Weights of a small mixture-of-experts language model, trained from scratch on English Wikipedia.
Size: 8 layers, width 192, vocabulary 8192.
Experts: 32 experts in each of 8 layers, 2 picks a token.
Training: a variant of Muon for the experts, 445M tokens, 6797 steps.
Below are experts of layer 4 (counted from 0) of a mixture-of-experts language model. Rows are named router (the router's row for the expert), gate (a neuron's input weights, with its number), up (a neuron's input weights, with its number) and show model dimensions 128-191. Each number is 500 + 50 x the weight over its row's rms, rounded and kept within 0 to 999. Numbers have three digits each.
After each expert's rows: a language model's description of what the expert responds to. This comes from a sample of Wikipedia text that the model never trained on.

# expert 1
router:463553451504533484461508516504485507487521554541489561490410492580501565406515493526522574414486548473593525448570413490506574452485448455545586503457487435522454489461474406543444434485461519
gate0:480530469521532474477432542490440435470507563513489497523527548514416523489448510491538432394577483439538416510450407435523420524544507398568497487518454572492512426507529473512525522448497530
up0:601519523567451510512497496592519553486476445471430528461438396437497491537476545459454435493510359500486554455561512509482519382471434532492433556518538490516544493530491483487559480488457452
gate1:564516523578450475486525494495505498510533526487395516510610447426572580538432523488439581520520493527515480615440585455546583482555431487634421546498546463510430496497447427500460517589556543
up1:522562463419513518489459534444467450525571419589483504485569546531505491441523441481405482513542455501406486457558463490399502556521523529402492481489480498463542478484540603498496559597436574
Description: Conjunctions and comparison words. Mid-sentence function words like that, as, after, when, while, than, over, often opening a clause or comparison ("more than", "during").

# expert 15
router:553474474423466504502492526481501570494531554559450518514528563477608511467515467509589533486509519475558482423530543477494472562562462508458426413588445464482495501398473484489433412453535535
gate2:401513494483537416497504506471460504479465608529583558521531479554475513464488419476560495499534522448535476444478579548469461558484559527557440571523465524487459530503449550533366473470436573
up2:545533438467440413583526484505542528555465442434517419416521560416499462643529483534426371465498491539520486535505454484521571412508451495533454547570515571517531474600613491459544450490524528
gate3:502523585518460553591481461541548454536512437561462459489459453431526579550441456538581487518489594521529472478474496581464430541434497526492514488487574433446423534481520490534527413461500426
up3:494503447460546515502524474373482510491524532453420477534475479498473505397535607387458484538523489498556493502500587568625497463479536484510499463433467542474510540505504510486421501536525531
Description: Clause-linking function words. Commas, and, was, is, were, which, also and pronouns in running prose that link or continue clauses, as in isolated and purified.

# expert 25
router:549517549451558503481451506542409546516496439412515530442391449545489441571519510424435484496445617565495500568604490482489563485510413455485444483417434424551540389549532553453558496496496625
gate0:508508601457433575484598520527490415490483459417382456478442522499516493495569472586518495446487557490508554470568471413511561515490414529522501519509444456570542552434481541559559540528388525
up0:425587533474526374496602480553481521474522454549417479478495618593535535500427520460557572521472491517518543530499508541509484537566491583543414461586486603476517549500512533507520438576481573
gate1:620376504455450493468438505405549573553580432582440475508432499583458506519470399507556486497484490492519463554540541532529374523555532573487521557468462457525558476594608482497531548526552551
up1:600457500452380436508482540459563488541584495506467513492392494472509539453526490461537531533521549466431539492534574521457420524541580480457534441504447410430547490543440517423479515533556497
Description: List dashes and numbers. Hyphens opening list items in infoboxes and small numbers in score tables and statistics, such as 2:28.38, 21–3, lineup numbers.

# expert 6
router:581528522572566493476610490542534556521484489424557513435482461491381524536385533552492447501528452566586537528542454435490464421500565574551459537531558476439385464473428481508537498492599549
gate0:484433506548472573526514560566477587417490495518536542513426523553455501446494561603573496528532472446466512432497486556482416500422518513510474595589480496451514427417489511479469443515427401
up0:491447516429482530502419538493554497474503528468557578494475461485486475461568501453429456564581448454463434445486548519406489541509440490479541472463516516535465499453501459488535516512490420
gate1:435403502505528465404595557586549505470510476518471439530495439508523513496524556462439545542563456503574543504466553430493529560487470494511544396480482526437492637461553527492491407462499507
up1:504476532594486503462453451490506494535377545386434544444586449537410511513552433573494498534532461469536452499573525412439458418420548445453512451438481534521515467512570356605444515449458415
Description: Infobox field labels. Field names and headings opening infobox lines or table cells, such as Name, Release date, Location, Award, Total, Preceded by.

# expert 31
router:457409590487411513438468473313531419452513599475485493550562563526549445567444430480409500505493508524408470521433469556545566531460534573502567505527503576537491418524424452485527567479475547
gate0:559416603449386493539547512510445597486440452574524503425554513454480509471494436522475462516488587548497535480542519481461531525462499424425436532499529439511461579482539497550599637438406469
up0:568519501510458460499480476509443450457493613519487454494526527543475596478482444492529548479505551427482453433538497509520469508497542515558436476506494488493460597436442533396568519439534504
gate1:458567529503489574486487464491540504453556465486474481488533504456589506487543497596494532498439487508489471502498392547398454575638449556491458487560508479512564503586451510545470544435538542
up1:431475560474537558459472552598567546518574578606491534472558520487520561541405523487542600478437502464438496506514553523450539467478536617466478450593426532564502473447509493540425476501503506
Description: Surname endings. Final pieces of personal surnames and place names, such as -ton, -ford, -ski, -berg, -wood, as in Beaumont, Sherwood, McCann.

# expert 5
router:561540572594544480416463573564504541457559525572508496479532495455501523414530481448518445458472412426520458528539441462567437530494564463484555446500438417429435493491510504562456409534625476
gate0:503563518475467517419420461461556581474512589508531505513467462450512450532464468540478447515522474518489544452631466520556547581521465511443520584457318607520488506534355473541524579442439511
up0:408403441480461459498499438445558498517482524502411501466538472507486509493483474586466488587496463496555471423461476556615564470492506510487424521565515476423457526534420496462532477548427487
gate1:443501451507478524506498556425555516455452544575571528538458536510492494538511568452502481572512512415485602520482464547485532533507510474546513488532493516508544548426503424555459470561476561
up1:457541497474497421526559496462436521447573545392507540525519441478545489520592475435524433499523530509470576485544470471497506474426499462437502519554433413559537443395522454510523458509569605
Description: Word stems after articles. First pieces or whole common nouns and adjectives after a, the or his, often split, such as st(and), spec(ified), final, long.

# expert 16
router:509504508505511622468516518419498458516551553511453536549484455439429504505430435534530570420458527520419482421581417464530461464491452485418583467467503523432499463423561412574510496568446503
gate0:517425586556481538467485442422509531523406408528542468548493503570534573558455496408581486476391511488437606523489507424483450420497454473466473523474441553502462472456505481554602623523461482
up0:530462570453404541482465488531461527471509494498461443502568489542471466482453505528524558497494435511449504575548481359475451577382489452481487509537483487503504540547501494596490484502539478
gate1:470448494551531453455495488534544602483544524491509428481486536482492463515598427411520451500510518460524475456386462525507487477488462416485509462445496466530515686534488418606521560537449466
up1:484376459461525515507505401498499506490487534542497477508536471540502588451458479526547417499526577493484515580498570417519412552403480472536374502524511522489490526505465444545589511395421551
Description: Verbs and verb pieces. Modal and action verbs such as could, did, get, gave, him, and opening pieces of split verbs like negotiated, investigate, imagine.

# expert 29
router:464506463484515483538546494491532547587568463565415437522502521597485501526544553449479529506487557580452475481521491471558504542546537447575409462473575536548516532426518530475515477474579464
gate2:381423413420531423458513467474434504558400516571499478507422463527533472528498584425453539430410544409490613499576481524525485435517445566530498492558496390512500529435450546516533464442574489
up2:552529487573471524442518517492488517435584516563505502484593445586525483573404550531450497550572500536505426502509627382435538489539530382546455535477449556442409522534555421503423594518396490
gate3:509526403570450530457514504525548542598453563495463516516531458442450451498460447578618539476388502435526513460607436504499607582547490508456503568511517419450559509491512590486392597553575524
up3:476462389538477510519543446530494471483449527480502525516537510515457439532462541578496483417518566480482454503577350506456488600543432542521491549458504518485490522475485480517493556490665394
Description: Years and date nouns. Four-digit years after in, between, or a day and month, such as 1984, 2017, plus nouns like Europe and times.

# expert 26
router:498484485441516419479551502531494505449415518454524450483572470575437544438488507491459451518519516527520477491420525427523545441417531605635414538425493492483485488447545596590494496503438495
gate0:509479460401551578562556521474478574549470462487350507578501420527421517505485490592465486404455479459466479470552518460552410443505459443564538550555555494555504459452594475512487559547532478
up0:426476436504525481529498539552429554502476541499526493564444596563509500458474607494425571496592429528428526467511523482395537502401534511532435504465584481564525454535503484495540482533470608
gate1:467516623504498521547423563421429522379509461489505455510522499580605496533543471564465470533513490421574434484537488507545430541465504520582435541566561422468578517545424484460492548547514465
up1:410492538508560484468540497506491445479504540503470569460532501440501518428430489461548415410555435416541421501510512617486583507482449598596493480475525518563540479560415500508382534570566458
Description: Table entry openers. First word or code of a table cell or list entry, such as JPN country codes, Best, Men's, Actress, in sports and award tables.

# expert 11
router:532541570433498470426511517481465482469529580416478529465557484407585402515498442602521549529537430512426526478601492492533485524548498518504523486428469430469541528552525494479520562450462499
gate0:624593470512500427504606567563494506489475480420433540567474504431542477396460523472443447484476517567416437449502502557532546593529423454575562451497500406489578574414448479519472470474516462
up0:506552500488519451586511510552425510547494522502490528498501376510524453501531517476399509524431463583497630579500435493465570519450558458492548444502484493489532589559467468509457426496444439
gate1:473569465492519571486570513560543559425491427482479499474386457539494587498536580425452502499563402536373448418519423537476488538497559536504462582548536494530544383464486485575524482503438491
up1:441550408476479482444531504478577559542551493511447453523474463459503478505528446479480558620512493416442617445566393494493449533462681448536524629510466474474483534611529503463534458433453562
Description: Articles, prepositions, prefix pieces. Function words like a, an, in, its, and Latinate word starts or pieces such as acc, exp, imp, ort in running prose.

# expert 23
router:468446527531539519578461430406483444546538528535579482553473488576489461536523419552379412576535381528467456521402450501406622540465517611543488562580520547499486491373510474509508523512503488
gate0:389449552460554487533535452457458441484528573521518476582510488521521567490475506567474509549529512508526612453496508443635499496544351551454566482546522525469483479491425508580513449521553486
up0:524518543534449566532480515579547459581453517488436456525438547587422480490539515461463502439532548486533496535479516496489489420508530510561443514483556567510519457528548483510552493499477513
gate1:542440508422477498543421571560470420468543382506522479471473449514556480541574397385513371494466563404544527524462465490450488584432577499516510608582422556550480521475521560459496507598525387
up1:527487425525512551551462514534431473580471482472458545603471577518495398503472599532516490383509436438531489547520620544562526529468479511440520478441428471465551504514508534492553432476481456
Description: Non-English name syllables. Middle syllables and accented letters in transliterated or foreign names and words, such as Yıldırım, Yojana, Yōji, Bhagha.

# expert 20
router:510515517474539594439439506477448580588500559524503549458422523495397564509531488507604534451546390415495525509546548526574460474515567585484439459502450459390380482505446457580468504490485542
gate2:436449473468497353510492486572405535497469503422587596517475571441485493575473482548500481492514525501525458495555452455484466530488443445413536623539546517509486444420586527529460449562506510
up2:553515520526502580502567567456576495516535527548539535529601508540579453441427525513453574465560454484558507493443421521540576557468508469470500414434468454416473534532418484437463528477536458
gate3:439523601485457553502470494603566552476484571531594447465491521498587626407473431455473586427461598472547490407433523530510521545467420564587462431473538483506534464415491523563519515542553432
up3:550543589491583567497524549511557463449474549548506451480495573542524651422445483528500648458435542431545552433478503478542578583446471591563494508478506540471502488403511626569479522464495450
Description: Verbs and past participles. Verbs and past-tense or participle endings in biographies, plus by, with and as after them, such as starred, registered, made, had.

# expert 7
router:531550515502387532417449437554549477561483522507493573509466567438426581521486442444444437540387499557558605517554467528494487489456478450453522603439474570502410567554559500495559489509490539
gate2:418507571521549542508495481598524511516399490541501575423482535458591487555519500433490489423487519558508513458446448495497526484551436480537474610527502534483409540518516486560445456595627478
up2:532493493501464478457448505519451422481507575511529560529507556535440556477487493483510498481451425518483525451540566466437500478559537377431492573469535497553470480509514602553471558386549439
gate3:455490462572519448461433430455543491436535506518468453429480557455452426504494657567427484613558542485524475510492499591444528517422502482474465499432547496487501481390498444509515547559536565
up3:412487498466457509491512520453439547456500487472519568498443459552440580555481513480546502413586413571496426567539464477397520484460459475479561524400533652470501618489407538550522479361496473
Description: Word-start pieces after punctuation. First pieces of words or names after a hyphen, bracket, quote or line break, such as non-dom, vice-consul, Bar-ry, plus odd byte tokens.

# expert 22
router:527449517381444437487565451502526481489453460499502488527489498583503418573517612487441547495528543535540491562468593452545507530434514508462448540421492526421498594475441577475436537514562528
gate2:479491491451515534460464564463473453628406532504503488522461596512440489501493452453535484485480521494561374504557476482422455508536546489500568442479482487546469465409461425545474510522431448
up2:467429520495524504463534494356515449615512510463431508545489569513581476494482472480497577468445508540486370523474538510465504550469595498492560568511439486586516519535362544426477544400549354
gate3:502484446505499545475384555518528452590575511499507521490482481465600514437486590472509548530551572574489468503557478455326417434510464586492541521501558508481548596504463450579453467513470525
up3:440528536481525470548532480400454477535531534611513476504503450515506437539536558571408537483462522512476490478556476562610506543475534511429510482474550487486538453531555569541522506493545498
Description: Commas in sports tables. Commas and separators in sports tables, rosters and schedules (Philadelphia, PA; 10,702), plus place names and sports words such as yards, played.

# expert 14
router:399466462523540517511478522562456455444410411504517546567483504516617529526487578560451501506538504444460472486531475558379521590446412488519517535507540536467511465550485533463593492480487564
gate0:497544417457535508517443468417426481414507488521596476450596535539530524555486453482536460481449487496519589461535519558333453559479465541496532457498506464492522558466458603432557479463520511
up0:601474482506531579483483563443586468537434585444476526504494444359411455468408443496451500486488479494517421501513511530522483470501499527537539604420473578564497518607503556509471526593443518
gate1:461441494490544474593545478518512507518441493469547439525456555427489528495546513436486465451484446486414532582534476496511402536439544549506422544469542410463472537507421535455550506438457435
up1:440463425538485475523561497544592546561467557566465563482363572517463537486467487486592506453577464500505526383508491423461580499583437512494517512485511461517488585513557467560548510431458449
Description: Digits and word endings. Digits after decimal points or within table numbers, such as 0.18 or 37.14, plus single-letter endings of names like Ass-am.

# expert 24
router:458553422565488566556464518509545444468501616545525555512568516455509506522540509498527610544462501431538528530537465462515542505581436442447532556492506522521480581581489498481412497591577584
gate0:451595459528534509525463487507539493523498460606540536538534400461395506502484440471566478505412554455583542463435497486539603600379389445482439495506449429461561486448495499547463601528502460
up0:585490549502448525415493461432504487447490513509412486451437641416521468544429466570407491587428493487532535461454500535458563480595552586520492478530512532499468510465467560422527580501472527
gate1:509397473592440471461511491479466512429488559549463649487543398572675572445516580483446496498513447501495531456502538428430509469475513452440508510515549419494481564529492457519478468411562493
up1:540516481415520528523516565509570626390551474493473443442501540481465484491497426454450511413409472547531398417471501421433511460475568417457444541556528540534538502530551461470483566596547553
Description: Mid-word letter pieces. Short letter fragments inside longer words, often i-ending pieces like ci, ti, di, vi, as in age-n-cies, cu-bi-c.

# expert 12
router:537533462468532534494535461501535579509483455495556514426554534472563453520572454568421485499533516437488461389527609494538530470530486477558524514528460527508427566455517511481491510581472598
gate0:475476434422441520552453527504512470574480553445538418549417575492506468447497526462394626532526542477537510391528478590422462525403497524533535498442484495504485358431528573451438396537437455
up0:471524557474468536462521471491509552501504521558448548503541502485494497491523493469520544473504554452597427492539511552441558478544502550509487471417491506511455488517475589474472504475517486
gate1:560531431457510502568477472453541547489451508472472583512536517449551522469483467560525485448440534524471465430530435476540410445461499569499575535444422457563527592517522490508505537593458589
up1:526606477543478385579407538474595483516475516485521517538442450430517555468502472594486513579591402456430532516531490466449495440447526513496470559496540409513557478448554471572492433568538537
Description: Table cell separators. Pipe characters separating cells in tables of sports standings, results and election data, plus semicolons and plus or minus signs.